Weights of a small mixture-of-experts language model, trained from scratch on English Wikipedia: width 128, 64 SwiGLU neurons an expert.
Below are experts of layer 2 (counted from 0) of a mixture-of-experts language model. Rows are named router (the router's row for the expert), gate (a neuron's input weights, with its number), up (a neuron's input weights, with its number) and show model dimensions 0-127. Each number is 128 + 24 x the weight over its row's rms, rounded and kept within 0 to 255.
After each expert's rows: "comes after" lists some tokens at least twice as common just before its tokens as in all text; "mostly gets" lists some tokens that are sent to it at least half of the time. This comes from a sample of Wikipedia text that the model never trained on. Tokens count by the router's weight.

# expert 58
router [147 102 143 128 105 141 134 127 133 123 163 135 130 114 143 112  86 120 127 103 172 109 102 122 155 124 127  87 140 165 131 144 109 108 140 145 171 104 172 145 137 119 128 146 119 146 127 104 146 168 104 111 152 135 154 156 148 155 154 140 106 122 108 100 138  99 112 139 155 109 120 138 116 158 175  93  76 143 161 121 135 107 144 153  89 116 109 147 146 130 100 163 106 165 165 151  96 135  88 108 151  93 118 148 159 106 160 165 155 117  96 105  90 100  97 136 105 118 166 132 123  92 158 165 161 145 141 161]
gate0 [166 168 154  69 135 145 141 128 152 122 133 157 104 103 127 135 120 156 124  78 143 130 125 125 172 119 104 146 168 133 138  94  77 142 142 144 159 122  76 151 136 119 121 130 119 150 130 192 143 140  87 139 105 144 122 141 136 153 150 133 123 109 100 122 111 173 118 132 126 101  68 112 111 132 149 138 171 117 136 144 144  95 106 112 139 156 178 152 140  98 123 128 100 162 153 113 137 135 142 128 121 109 152 123 138  89 161 146 126 167 114  96  75 128 145 132 119 125 107 145 102 153  94 100 127 138 120  93]
up0 [103 113  68 161 131 126  95 134 115  94 119 117 166 125 100 108 115 131 152 154 119 124 127 157  84 137 125 154 110 120 130 153 169 134 140 148  84 122 173 113 125 144 115 121 148 117 123  87 117 118 149 143 144 101 122 123 115  92  77 114 141 112 135 153 123  94 155 121 115 175 159 133 126 124 129 130 126 118  82 130 110 178 170 153 126  90 120 112 122 173 157 104 144  99 125 124  99 107 130 150 148 161 128 126  98 151  72 122  93 104 129 129 184 109 109  98 145 153 152 119 180 108 159 148 116 119 127 105]
comes after: "0", "3", "4", "5", "6", "8"
mostly gets: "ail", "anc", "′", "″", " km", "°"

# expert 49
router [107 150 156 169 171 158 156 119  96 110 167 141  88 154 158 118 127 124 160 162 133 129 173 169 140 145 125 119 125 112 140 138 168 100 114 114 106 113  97 157 156 158 125  92 112 105 129  93 125 108 161 138 106  97  94 151 101 137  65 149 113 123  97 164 136  97  99  77 162 142 151 104 143 136 116  89 129 160  91 131 100 104 152  94 135 123 158 105 136 138 142 137 132 152 131 134 149 154 129 120 146 113 147 169 117 145 137 165 124 129 127 112 135 122 111 101 137 153 108 166 157 126 115 105  99 103 108  98]
gate0 [146 189 101  95 173 157 130  82  96 114 124 140 128  89 154 116 153 130 137 126 101 120  73 148 100 140 137 135 129 140 129  64 128 114 140 125 119 153 127 102  90 129 164 122 126 110 167 130 117 172 131 108 115  96  99 171  88 127 152  94 125 113 142 114 130 121 135 133 124 147 125 118  95 138 103  79 104 115 171 113 137 141 129 102 148 123 106 169 174 148 120 146 122 127 158 116 149 119 147 157 150 133 131 151 132 100 157 105  99 106  97 122  94 144 134 137 121 151  81 154 130 106 107 130 106 155 102  82]
up0 [170 158 117  97 155 141 150 130 121 136 138 130 144 110 159 132 134 137 158 111 130 134  81 162  95 139  98 120 134 169 132  84 126 117 130 148 114 117 151  80 131 122 112 101  86 155 173 156  99 115 164 102 119 116 111 159 107 126 154  89  76 137 131 117 136 111 152 144 104 170 121 105 103 111 111 117 103 160 149 119  80 120 158 148 106 132 115 137 157 111 123 162  89 136 116 161 126 109 138 152 154 125 138 136 134  91 135 124 147 111 148 167  92 146 120 122 129 145  58 146 140 132 128 120 145 112 105  60]
comes after: " the", " was", " and", " a", " his", " as"
mostly gets: " part", " ed", " work", " more", " known", " high"

# expert 29
router [146 128 158 119 134 102 142 103 132 154 122 122 136 122 162 140 108 166 124 150 154 129 163 174 116 146 122 132 134 119 121  86 129  95 106 175  97 110 111 143 140 150 136  87  93  84 114 157 125 138 102 107 141 130 108 164  98 152  86 162 133 118 157 113  92 154  74 120 117 116 166 128 113 157 147 117 140 141 128 163 121 151 110 160 169 150 172 149 110  96 133 121 118 120 149 133 104 167 104 123 142 134 128 132 118 135 161 117 176  88 152 148 127  89  89 154 119 154 145 169 136 106 103 105 147 172  97 141]
gate0 [112 101 133 112 130 136 143 107 131 108 176  90 140  93 124 116 121 144 114 123  93 143 156 145 109 155 118 119 127 133  82 108  84 111 114 151 121 105 132 153 120 120 134 152  94 133 171 107  95 149 142 136 128 141 150 116 144 123 139 105 133 147  73 187 113 114  98 150 150 154 121 123 150 146 157 155 135 130 143 180 114 187 133 154 106 126 159 149 113 133 197 146 153 108 162 131 130 123 129 124 161 115 146 114 181 159 158 143 149  73  93 140 101 111 152 125 142 150 130 117 151 110  85 111 151 158 136 132]
up0 [148 142 123 122 116 127  98 185 122 150 126 136  92 142 159 123 155 112 141 121 128 134 120 107 136 106  88 113 153 135 130 167 167 157 133 125 122 147 120  87 139 140 118 141 157 120 118 128 158 156 121 111 146 123 106 163 125 143 140 128 147  87 134  75 124 152 146 109  97 110 167 136 110 130 137 119 120 137  91 106 149  91 123  99 139 109 157  65 130 141  73  81 116 147  89  95 117 152 115  99 102 127 140 115  90 129 134 101 115 138 175 143 143 168  92 112 113 116 134 130 107 140 203 122  82 102 143 114]
comes after: " the", " to", " a", " and", " was", " is"
mostly gets: " un", " an", " pl", " pr", " al", " en"

# expert 69
router [138 171 128 117 162 149 117 116 137 102 143  97  98 170 138 111 101 160  93 134 122 100 102 126 149 157  77 100 134 125 141 129 141 136 150 173 135 146 110 101 139 155  79 107 102 117  76 119 146 159 160 117 137 118 109 146 103 140 150 127 101 132 146 170 116 106 108  91 152 129  80 143 121 123  72 118  95 136 105 104 136 170 137 111 139 157 114 104 152 121  86 156 141 158 170 102  86 144 101 128 140 101 123 112 178 158 137 129 126  96 118 123 149 104 105 112 122 116 122 160 168 126 125 112 131 100 148 138]
gate0 [144 153 147  89 164 113 131 130 133 139 132 115  95 164 114 173 123 123 148  78  98 108 125 144 128 130 161 134 135 135 151 130 126  97 112 143 156 102  95 102 121 104 148 135 119  96 102 176 127  93 140 138 122 100 134 132 193 111  94 100 133  90 137 120  94 154 130 125 114 116 165 158 161 114 113 137 157 142  83 155 148  84 162 118 154 149 149  94 153 119 139 136 114 152 114 107 154 103 113 155 156 153 123 161 165 155 143 128 151 116 139 105 129 124 127 154 121 106 130 143  88 143 128 109 104 190  89 164]
up0 [ 92 125 125 113 152 156 123 125 118 158 117 117 125 111 111 144 118 142 123 165 115 102 135  76 156 132 132 125 138 139  67 132 143 111 174 123 127 134 160 153 131 135 145 165  96 162 151 167  92 117 147 125 105 153  58 178 104 106 131 169 157 117 111 125 142  74 114  92 140 140  76  98 129 132 135 103 145 112 145 180 131 149 100 120 120  77 136 129 111 161 120 146  83 125 111 125 121 112 123 130 120 145 132 100 163 149 125 147 102 141 103 122 133 116 124 164 138 171  94 124 152 139 121 159  95 106 147 119]
comes after: " ", " a", " was", "ed", " is", "|---|---|---|---"
mostly gets: " th", "ations", " reg", " rel", " As", " class"

# expert 54
router [102  93 130 189 103 138 127 115 115 155  91 113 134 132 159 139 125 108 108 156 133  94  87  98 138  96 125 150 118 122 122 165 104 133 132  81  82 178 149 154  90 176 149 129 116 145 110 130 163 105 143 115 150 105 129 106 129 186 154 144 135 131 128 118 151 138 146 155 134  97 149 131 140 102 110 130 113 109 166 118 108 118  98 157  95 141  66 133 176 114  99 152 127  92 122 112 135  93 108 134 116 114 168 101 103 111 122 150 105 111 117 144 143 126 150 157 111 104 150 109 144 117 160 111 145  94 108 109]
gate0 [179 141 120  98 110 132 181 165  88  52 140 117 100 120 105 122 129 118 156 143 147 121 120 138 103 155 155 139 104 138 106 121  94 139 144 181 175 122 119 129 125 100 131 148 148 139 180 126  72 107 118 103 118 161 138 133 123 110 167 146 156 103 110 161 115 145  76 117 126 136 128 127 108 170 118  97 117 167 137 137 128 123 121 144 167 109 134 106 146 128 121 158 160 104 113 115  94 133 134 148 110 125 118 159 122 140 129 142 113 121  78 166 107 119 106 156 148 121 129 142 145  94 118  91  89 138 127  98]
up0 [143  96 147 116 139 102 155 153  77 113  97 142 117 124 160 157 121 137 175 114 161 140 120  95 132 111  70 130  89 132  97 114 136 170 110 106 128 107 119 119 164 117 168 143 123 115 140 166 160  92 132 133 149 138 155 136 104 136 133 142 119  98 127  94 103 112 160 178 124 130 112 110 123 108 167 123 139 103 138 122 129  89 131 147 162 117  64 152 166  87 129 119 139 161 122 168  99 149 158 154 141 112 128 113 134  92 130 115 141  97 124 150 101 164 112  90  89 137 149 130 155 111  94 112 105 137 139 113]
comes after: " ", "9", "8", " (", "–", "^{"
mostly gets: "og", "ten", "side", "id", "ich", "½"

# expert 55
router [126 123 141 116  98 151 129 101  82 127 120 160 153 109  88 150  91 111 160 103  79 120 122 121 166 132 165 135 186 103 133 148 143 131 150 133 127 139 153 104 116  96 117 171 131  98 130 159 108 134 115 122 151 138 148 163 173 129 156 113 141 136 159 155 138 133 128 167  90 126 102 154 143 129 100 145  94 122 118  86 124 151 121 129 104 112 163 129 120 119  94 142 129 137 158 148 143 141 184 147 134 101 119 138 105 147 157  80 126 184 103 116 150 102 111 160  98 139 106 111  93  99 116 116 144 126 161  85]
gate0 [123  99 147 108 126 112 133 117  90 132 121 112 149 178 124 137 143 157 122  81 138 153 149 120 197 137 148 115 160 153  76 123  99 104 122 146 134 127 147 162 114  78  96 123 138 111 115 162 123 133 137 118 133 124  70 115 134 115 112 128 118  77 134 120 171 165 109  72 136 136 103 155 105 131 125 148 115 109 140 121 136 162 149 124 124 144 153 157 125 162 129 147 127 108 111 102 132  80 184 123 131 135 143 189 110  97 122 132 119 129 140 132 106 130 127 136 102  95 147 138 114 132 172 167 139 102  82 128]
up0 [130 135 149 124 120 129  97 114  79 134 115 128 150 195 124 113 126 174 149 111 141 153 143 128 171 129 131 110 163 161  70 138 122 135 122 143 134 116 147 169 106 126 119 144  87 107 119 164 122 125 118 116 117  97  67 114 129 115 115 130 124  97 133 132 140 148 119  62 140 124  99 172 100 114 145 146  96 110 130 127 114 159 126 103 120 153 170 172 127 163 146 127 129 144 109 113 138 101 168 112 123 151 144 162 108 108 121 127 113 131 145 133  94 133 127  94  96  76 163 123 102 115 175 158 119 104 109  99]
comes after: "\n", "-", ".", "|", ":", "=="
mostly gets: " F", " A", " S", " \"", " R", "S"

# expert 30
router [100 119 107 119 111 155 149 120 157  97  94 105 101 157  99 167  94 140 110 127 110 171 141 122 156 127 167  85 100 157 100 166 114 109 158 153 109 123 140 111 158 163 103 117  95 142 115  95 148  93  77  92 162 148 139  98  95 143 109 150 101 125 158 124 157 120 164 136 130 125 132 160 125 116 105 133  97 112 135 142 104 154 164 126 112 123 129 139  98 108 121 114 141 158 147 122 110 105 165 157 118 163  97 115 136 106 142 152 129 166  99 115 122  97 143 164 168 130 142  80 157 106 109 161 140 147 150 120]
gate0 [101 165 163  92 132 149 139  93 201 156 108 104 118 108 122 127 131 142 137 129 143 147 118 133 132 122 112 122 159 151 141 125  96  97 135 128 165 115 118 126 136 132 118 111 170 119 163 207 135 120 121 184 162 171 157  85 143 122 146 123 143  94  83  77  93 110 133 157 157 145 121 169 183 124 151 126 135 102 137 172 116 134 127 118 138 129 141 116 139 133 108 140 133 141 161  99 139 132 110 134 133 175 121  92 112 132 151 142  90 129 158  96 135 113 124 129 130 164 120 134 109 131 153 103 139 135 113 106]
up0 [138 124 120 175 171 143 115 138  68 119 141 129 171 131 114 168 150 111 100 101 143 130 156 116 136 145 122 127 128 101 132 100 101 103 143 116 117 120 132 101 123 151 151 116 110 129 142 165 137 117 154  86  99 155  80 106 150  90 156 165 130 136 151 124 130 174 119 169 132 120 138 115 106 117 147 128 135  96 140 132 167 137 174 101 128 114 133 143 132  94 106 175 132 130 110 126  88 132 153 135 121 121 118 123 143 115 127 131 169 124 111 119 150 130 136 117 181 125  83 111 192  85  96 151 124  97 120 190]
comes after: " |", ".", " (", "-", " \"", " D"
mostly gets: " A", "qu", "%", "ree", "se", " In"

# expert 72
router [103 149 123 104 124  98 102 151 104  99 127 135 121 165 174 141  99 116 147 133 149 156 136 157 148 130 114  70 136  89 135 140 142 137 152 151 148 113 126 135 149 106 124 108  98 106 123 135 105 114 124 125  90  85  92 159 153 162 105 143 124 121 104 133 144 174 109 138 118 123 162 131  84 140  80  95 178 104 159 145  98 117 124  99  91 110 168 122 138  99 162 103 104 177 114 139 109 167 124 157 101 102  95 145 158 169 127 122 154 156 130 122 153 122 118 111 149 130  95 103 162 130 128 104 109 146 104 120]
gate0 [116 180 127 121 102 121 146 137 119  68 145  83 149  97 151 131 153 139 119 178 105 118 101 154 159  88 113 129 148 125 118 117 104 137 108 170 126 118 132  84 115  69 107 116 168 149 101 145 123 120 105 102 150 146 157 141 151 152 166 113 129 148  99 189 135 118 128  83 153 118 142 140 149 120 133 111 144 138 123 132 109 109  93 130 136 104 155 125  90 105 149 144  98 104 134 115 163 143 130 151 154 124  98 121 102 115 110 135 119 108 170 173 134 130 156  80 155 118 144 109 116 103  86 123 150 135 153 155]
up0 [133 128 163  99  94 139 108 106 102 117 109 171 103  97 131 106 119 132 127 127 137 116 169  84 110 131 150 145 147 105 163 104 102 151 135 109 110 135 130 164 112 114 117 145 119  94 130 189 123 115 146 164 105  92 119 128 108 147  86 115 141 117 132 109  92 160 136 153 129 157  89 156 159 111 127 147  91 112 156 137 134 118 188 102 109 144 111 170 147 135 133 105 144 114 118 149  91 132 140 110 114 139 111 140 163 115 157 122 176 111 150 110 114 199 149 150 133 147 130 125 167 144 152 106 116  91  99  95]
comes after: " the", " to", " and", " a", " was", " an"
mostly gets: " part", " cont", " res", "ment", " pro", "oc"

# expert 36
router [ 87 101  91 137 140 138 103 129 152 175  89  85 139 109  96 119  91 139 144 127 143  91 127 149 128 116 163 137 134 156 132 112 129 107 137 104 164 175 154  92 151 157 127 121  92 173 102 155 127 130 146 128 152  98 147 142 159 114 144 120 155 130  98 154 162 127 141 154 119 117 125 150 126 113  94 115 128 149 114  82  91 128 141 125 102 138  78 116 129 151 114 124 141  81 149 127 180 100 158  91  84 125 139 146 109 133 128 128  89 141 132 165 117 166  99 171 114 110 169 135  96 108 118 112 115 131 145 113]
gate0 [127 168 147 146  68 223 156 130 147 117 124 146 129  99 124 108  66 129 119  86 135 138 142 116  82 117 103 136 140 109 102 130 128 113 121  90 132 152  64 122 118 107 123 130 118 138 152 136 133 103 109 140 120 170 116 135 130 130  94 109 137 140 119 120 106 109 109  93 124 123  96 113  90 123 126 118 120 133 116 152 141 147 145 110 165 104 161 161 100 149 123 114 143  88  98 110 101 148 127 134 131 174 125 134  71 161 146  97 115 117 121 122 124 109 118 101 122 163  97 178 149 131 120 141 134 106 137 143]
up0 [ 93 167 141 119 127 170 162 130 118 155 114 138 121  98 124 104 117 133  85 152 134 162 116 170 117 140  87 170 159 107 114 119 143 142 112 108 102 121 106 144 172 113 149  85 100 106 157 129 128 147 135 116 113 152  87 131 143 116  80 162  98 147 130 194 122 127 155 105 132 113 124 147 128 194 125 151 187 120 125 128 163 118 190  88 149 130 151 116 117 160  94 132  97 137 141 125 109 176 145 145 147 131 123 115 134 132 111 129 157 120 117 152 117 128 128 101 152 129 132 128 158 128 115 119 156 162 126 120]
comes after: ",", "6", "5", "3", "4", "8"
mostly gets: "–", "man", "son", "ick", " John", "enn"

# expert 0
router [114 149 149 156 121 146 142 157 108 131 115 138 111 150 176  98 156 131  97 122 133 102 107 111  83 113 107 129 108 124 143 145 100 158 172 155 147 155 149 143 158 146 127 100 105  89  94  88 163 100 105 160 120 152 136 137 147 162  98 159 147 139 133 141 136 134 118 137  97 150 101 119 144 158 132 113 143 129 147 119  92  87 103 119 122  90  96 146 174 100 108 164 148 126 132  80 116 121  91 140 130 100 158 116 155 107  93 123 107 129 134 146 128 119 138 106 175 106 138 141 137 104 180 102  75 122  93  94]
gate0 [143 157 117 149 172 117  94 145 124 132 156  70 137 148 179 130 103 158 104  94 142 178 128 124 142 101 133 106 130 160 152 129 135 133  89 157 143 137  80 139 110  92 100 117 142  94 140 172 127 124 121 130 141 155 128 122 131 151 139 133  75 116 129 113 124 105 106 133 143 198 159 163  87 157 116 123 181  97 133 131 164 135 139 162 136 165 133  96 128 118 109 123 154 143  97 124  87 118 147 139 133 132  96 104 131 174 128 123 156 117 149 152 141 150  96 149 141  96 157 127 120 119 140 112 156 114 141 131]
up0 [ 79 112 135 144 120 147 136 108 125 143 114 157 148 154  90  88 180  92 151 139 114 126 126 114 123 147 134 116 119 134 113 140 116 140 146 124 125 144 145 104 118  82 119  96 130 150 146  86 115 159 104  98 148 141 138 138 143 141 103 144 138 138 128 130 164 117 139 115  73 120 106 110 130 157 108 174 103 117 123 113 118 139 127  57 118 124 148  80 114 156  75 132 128 105 164 138 131 153 145 104 121 145 143 125 132  83  97 137 122 191  93 147 138 114  91 118 128 167  69 123 143 157 153 113  93 153 101 119]
comes after: "1", ".", " mod", "==", " F", " b"
mostly gets: "od", "ess", "ord", "orm", "ern", "ild"

# expert 34
router [ 90 143 102 156 110 108 122 137 121 124 136 143 120  94 127 153 139 151 162 155 117 120  98 165 130 145 132 134 108 144  83 115  82  96 163 123 105 137  80  88 104 131  99 148 175 152 120 117 156 147 104 117 144 154 130 144 104 131 159 101 169 100 160  83 132 130  95 164 114 158 114 135 122 141 164 120  96 139 149 115 134 123 162  96  91 149 110 121 148  81 119 154 153 143 127  93 134 167 156 136 152 146 129 123 117 100 125 123 103 138 156  82 126 137 160 112 100 113  99 160 158 148 162  85 116  93 146 128]
gate0 [138 146 117 149 106 119 117 150  52 128 127 191 115  91 143 123 154 136  94 129 130 154 122 127 135 133 124 106 116 168 177 123 129 124 128 145 120 191  97 126 161 154 148 162 150 143  99 166  89 111  97 106  99 135 103 166  99 127 130 146 169  77 149 122 135 141 129 122  79 103 131  98 113 130  90 156 107 119 129  93 104 128 123 131 154 132 105 170 118 135 142 113 114 132 165 142 122 135 128 114 110 122 156 115 108 130 169 112 118  95 113 104  92 119 133  73 130 156 139 100 145 109 106 126 129 137 110 157]
up0 [129 143 109 142 104 108 114 134  56 115 119 194 114  75 123 132 175 116 124 140 126 140 135 112 124 138 122 103 126 191 156 134 129 127 146 130  81 184 128 104 150 165 133 152 117 143 113 157  78 110 112 117 109 149 109 141  97 130 132 155 162  66 130 120 115 134 134 116  90  95 131 105 130 124 105 137 129 125 139  81 106 142 127 133 155 118 105 171 112 145 138 113 128 120 167 137 125 135 123 101 104 136 150 116 136 143 156  91 111  94 126  97  76 132 129  69 133 159 129 101 138 111 105 144 124 133 124 125]
comes after: "\n", "|", ")", "|---|---", "|---|---|---|---", "otes"
mostly gets: "|", "|---|---", " •", " Born", "|---|---|---|---", "|---|"

# expert 82
router [151 104 160 166 104  95 119 141 108 116  96 154 107 144 123 120 135 184 168 159 122  99 175 168 140 156 137 137 125 161  90 140 130 137 163 153 142  86 113 131 133 146 136 121 134 108 149 109  84  85 115 130 128 114 114 160 138 155 139 118 129 134 117 118 104 156 122 125 127 156 131 117  97 163  75  82 100 165 131 132  95 166 142 153 147 125 111 133 102 113 114 142 139 153 175 110 114 130 137 114 151 105 101 173 133 120 156  82 134 119 156 108 136 157  91 129  87 150 156 142 100 104 116  88 151 130 110 115]
gate0 [168 135 112 108 153 164 147 115 142  88 142  78 145 103 127 131 168  95 167 138 128 176 120 143 147 122 136  92 102 139 149 157 114 130 148 117 141  98 139 139 144 134 155 139 101 143 143 170 143 113 147  99 148 118 109  99 135 123 167 143  98 133 143 150 128 178  95 178 139 132 131 150 119 160 118 161  87 124 113 113 132 125 155 128 122  74 128 156  94 143 177 150 133 109 154 121  92 104 155 100 120 113 113 137  99  96 139 138 101 104 117  98 144  69 143 129  98 112 149 126  77 149 134 122 101 150 143 114]
up0 [ 94 110 116 125  96 175  90 141 143 142 133 124 159 153  97 144 153 147 136 145 135 105 136  80 114 128 125 154 123 126 138 120 155 148 111 163  89 114 115 109  97 152  95  99 135  94 104 137 165  93 121 143 151 151 118 119 131 179  97 129 152 103 164 113 135 145 136 111 107 105 136 144 113  86 129 181 122 118 137 107 111 102 180 138 177 149  97 130 140 134 122  85 111 141 116 124 135 163 127 166 171 122 128 167 114 111 130 113 129 139 172 137 149 120 145 128 187 133 119  87 101  97 124 115  92 142 129 173]
comes after: "\n", " North", " an", " co", " al", " Al"
mostly gets: " T", " un", "ey", " Car", " ac", " dis"

# expert 46
router [ 82 133 132 139 138 158 136 135 109 150 119 141 119 128 177 163 111 133 124 123 103 122 137 155 111 183 138  90 115 162 142 101 119 126 139 122 102 111 138 141 110 117  89 154  94 144 164 175  91 104 108 141 146 110 146 100 157 100 128 172  99 114 134 114 120 133 103  90  97 150  99 149 154 135 181  93  89 128 127 100  99 121 117  87 157 106 130 148 112 118 116 162 170 129  73 109 123 118 106  80 144 136 148 118 128 145 125 131 101 104 151 137  97 153 157  98 126 117  90 153 116 146 137 138 159 170 129 149]
gate2 [143 124 148 109 125 162 144 112 191 131 123 100 143 120 154 117 132 128 156 123 138  95  71 114  89 101  99 117 119 141 112 104 151 118 175 158 116 110 112 134 107 105 127 140 103 141 169 133 136 119 133 145 119 126 166 115 117  99 121 152 126 116 149 139 125  86 109  98 165 121 132 141 135 152 145  84  97 142 116 127 157 101 119  73 142 133 109 151 104 148 190 122 164 125 131 135 156 121 144 115 128 105 133 155 171 139 154 101 107  91 173 140 117 118 148 168 129 116  79 151  83 185 145 104 154 137 140 120]
up2 [104 150  83 129 140 132 126 145  75 152 138 136 153 149 103 125 117 114  82 128  83 141 158 113 167 172 122 112 148 113 136 128 102 116  97 108 155 127 116 151 135 114 114 131 140 118 111 101 115 125 150  94 111 127 116 126 133 134 129 100 155 163  99 129 134 151 122 195 118 125 103 122 116 119 147 153 159 114 112 153 103 127 135 177 152 127 161 112 117 121  87 168  84 138 132 119 117 126  74 153 130 173 149 102 118 129 131 130 166 150  60  91 125 129 117 118 130 141 158 116 190  98 114 160 137 124 149 158]
comes after: "\n", " |", ".", ")", "==", " =="
mostly gets: "\n", "==", " v", "===", "|", " h"

# expert 74
router [153 156 135 146 164  90 155 154 107  91 122 165 122 144 124 133 139 110 108 134 125 143 152  97 115  95 104  87 141 116 156 124 137 128  96 156 144 163 153 121 119 145 100 115 121 129 164 132  97 140 141 119 120  89  93 100 180 146 153 143  71 169 138 121 123 130  88 135  96 161 140 111 172 186 123 145 115 154 100 120 102 106 140 125 180 121 156 115 114 149 173 140 119 102 123 160 106 150 177 107 154 110 152  95 124 162 146 150 139 127 127 111 105 143 145 110 110 101 107 104 126 135 109 157 147 114 100 112]
gate0 [123 152 120 147 145 169 130 152 118 108 164 163 190 151  92  96 151 140 114 120 120 132 137 145 161 129 141 109 142 135 113 143 145 158 111 131 122 156 141 162 136 114 117 122 133 145  95  95 118 117 178 128 114 133 115 173 149 168 124 109 126 108 108 137 160  74 165 110 131 140 140 155 127 148  93 124  83  99 128 146 181 150 162 102 117 136 114 119 155 138 124 162 106 142 147  98 135 105 138 123  86 133 137 145 108 129 147 170 143 116 138 158 180 142 110 147 131 111 159 171 158 119 151 178  89 137 115 169]
up0 [138 150 135 155 133 177 117 162 122 105 148 148 177 133  92 115 119 132  92 135 136 143 131 120 183 124 120 117 140 132 110 142 146 172 133 182 129 123 151 145 154  95  58 125 126 140  91 108 123 125 169 117 143 101 104 128 157 129 117 111 157 100 130 110 157  83 150 116 155 131 116 128 120 169  59 102 121 107 108 177 179 130 145 110  87 107 145 146 172 158 117 140 106 142 157 116 132 121 112 149 103 155 150 136 128 139 141 132 142 101 109 126 120 131 119 143 123 137 167 166 114 137 131 140  97 163 143 148]
comes after: "\n", ".", "==", " =", " ==", ")"
mostly gets: " s", ").", "\".", ".\"", " bro", " sp"

# expert 26
router [118 133 136 154 140 157 151 104 150 131 157 141 139  92 122 157 123 127 131 162 154  96 112 110 141 125 156 144  94 123 119 178 151 167 130 157 182 124 160 139  91 133 141 148  83 175 164 123 138 161 101 114 139 114 146 145 169 161 141 163 165  99 110  85 157 104 113 150 156 122 117 123 172 132 114  91 138 112 108 110 109 135 165 127 135  98 137 109 151 122 104 162 116 160 167 155 120 174 125 129 119 131 143 128 172 138 137 152 129 113 112 145 133  86 170 117 153 128  92 126 113 106 121 102 155  92 112 156]
gate0 [ 82 135 123 136 146 125 196 123 111 141 129 147 112 151 136 160 144 130 143 117  88 164 130 118 114 121 113 160 150  57 152 141 149 141 112 149 154 152 127 120 126 109  72  86 103 120 129 124 104 141 141 106 146 133 147  92 117 113 102 171 132 129 132 135 144 123 143 130 156 118 121  94 125 116 128 111 138 116  87  95 166 137 123  95 112 108 182  88  94 141 167 129  94 128 147 152 139 139 127 138  99 119 173 100 101 104 101 130 128  92 133 139 102 168 147 118 160 164  79 121 153 127  84 128 126 120 139 162]
up0 [180 105 139 120  97 135  81 136 133 104 119 107 150  93 112 100 103 135 114 137 163 111 136 148 129 112 136  81 114 196 124 102 104 124 139 135  98  94 133 149 115 149 166 160 150 128 106 134 158 108 112 159 113 149 114 152 135 114 154  81 125 105 115 107 119 116 105 129 132 112 136 128 123 130 136 162  98 139 180 162 108 100 125 152 166 156  72 182 166 134 107 135 169 118 128 101  98 124 123 114 148 141  87 139 152 150 127 148 117 154 124 146 138  89 134 132 121  93 164 131 132 143 175 127 105 152 129  97]
comes after: "0", "6", "8", "5", "4", "3"
mostly gets: "°", "act", "′", "(", "_{", "ull"

# expert 10
router [133 119 156  64 133 139 143 101  88 123 128 146 115 143 102 140  97 114 129 112 159 128 131 137  73 154  88  93 161 134 138 113 156 146  80 123 136 140 114 172 143 137 141 104 172 131 113 120  73 135 150 126 124 103 121 140 119  99 107 135 130 122 151 163 131 128 111 154 105 118 157  95 135 135 147 118 164  92  99 107 128 135 129 137 165 143 187 128 122  97 119 140 139 158 164 156 124 136 112 121 147 193  90 134 106 125 169 136 120  88 162 129 149 143 131 113  96 179 133 150 114 164  90 136 149 121 124 125]
gate0 [122  96 157  95 143 184 109 125 144  76 142 128  74 134 138 124 147 133 118 101 104 146 132 108 117 131 127 101 130 124 130 113 180  93 124 142 173 107 118 115 147 154 142 130 137 106 155 146 145 113 107 124 134  75 141  94 109 103 126 115 154  96 103 149 145 107 148 151 107 128 109 220 129 134 158 172 149 132 121 149 165 125 105  79  81 118 135 138 131  91 110 170 165 121 126 104 115 124 126  94 128 157 147 129 124 125 122 153 152 137 111 113 125 143 146 139 128 127 131 127 138 154  80 168 152 100 136 139]
up0 [120 150 122 165 192 121 109 140 122 122  89  98 144 111 136 128 142 110  90 140 118  87 141 137 111 127 115  67 123 117 187 102 164 139 116 126 140  87 115 113 123 139  89 120 125 105 120 109 148 167 128 121 129 151 139 118  89 105 184 134  92 124 118  70 146 109  97 149 173  73 124 157 142 125 149  87 111 154 113 115  99 138 107 131  98 139 150 133  90 116 111 122 146 146 145 122 109 137 103 116 144 105  75 120 125 131 125 135 154 138 134  92 110 139 148 118 126 145 114 142 142 191 129 168 132 112 126 138]
comes after: " of", " the", " to", " a", " in", " and"
mostly gets: " m", " w", " p", " l", " f", " n"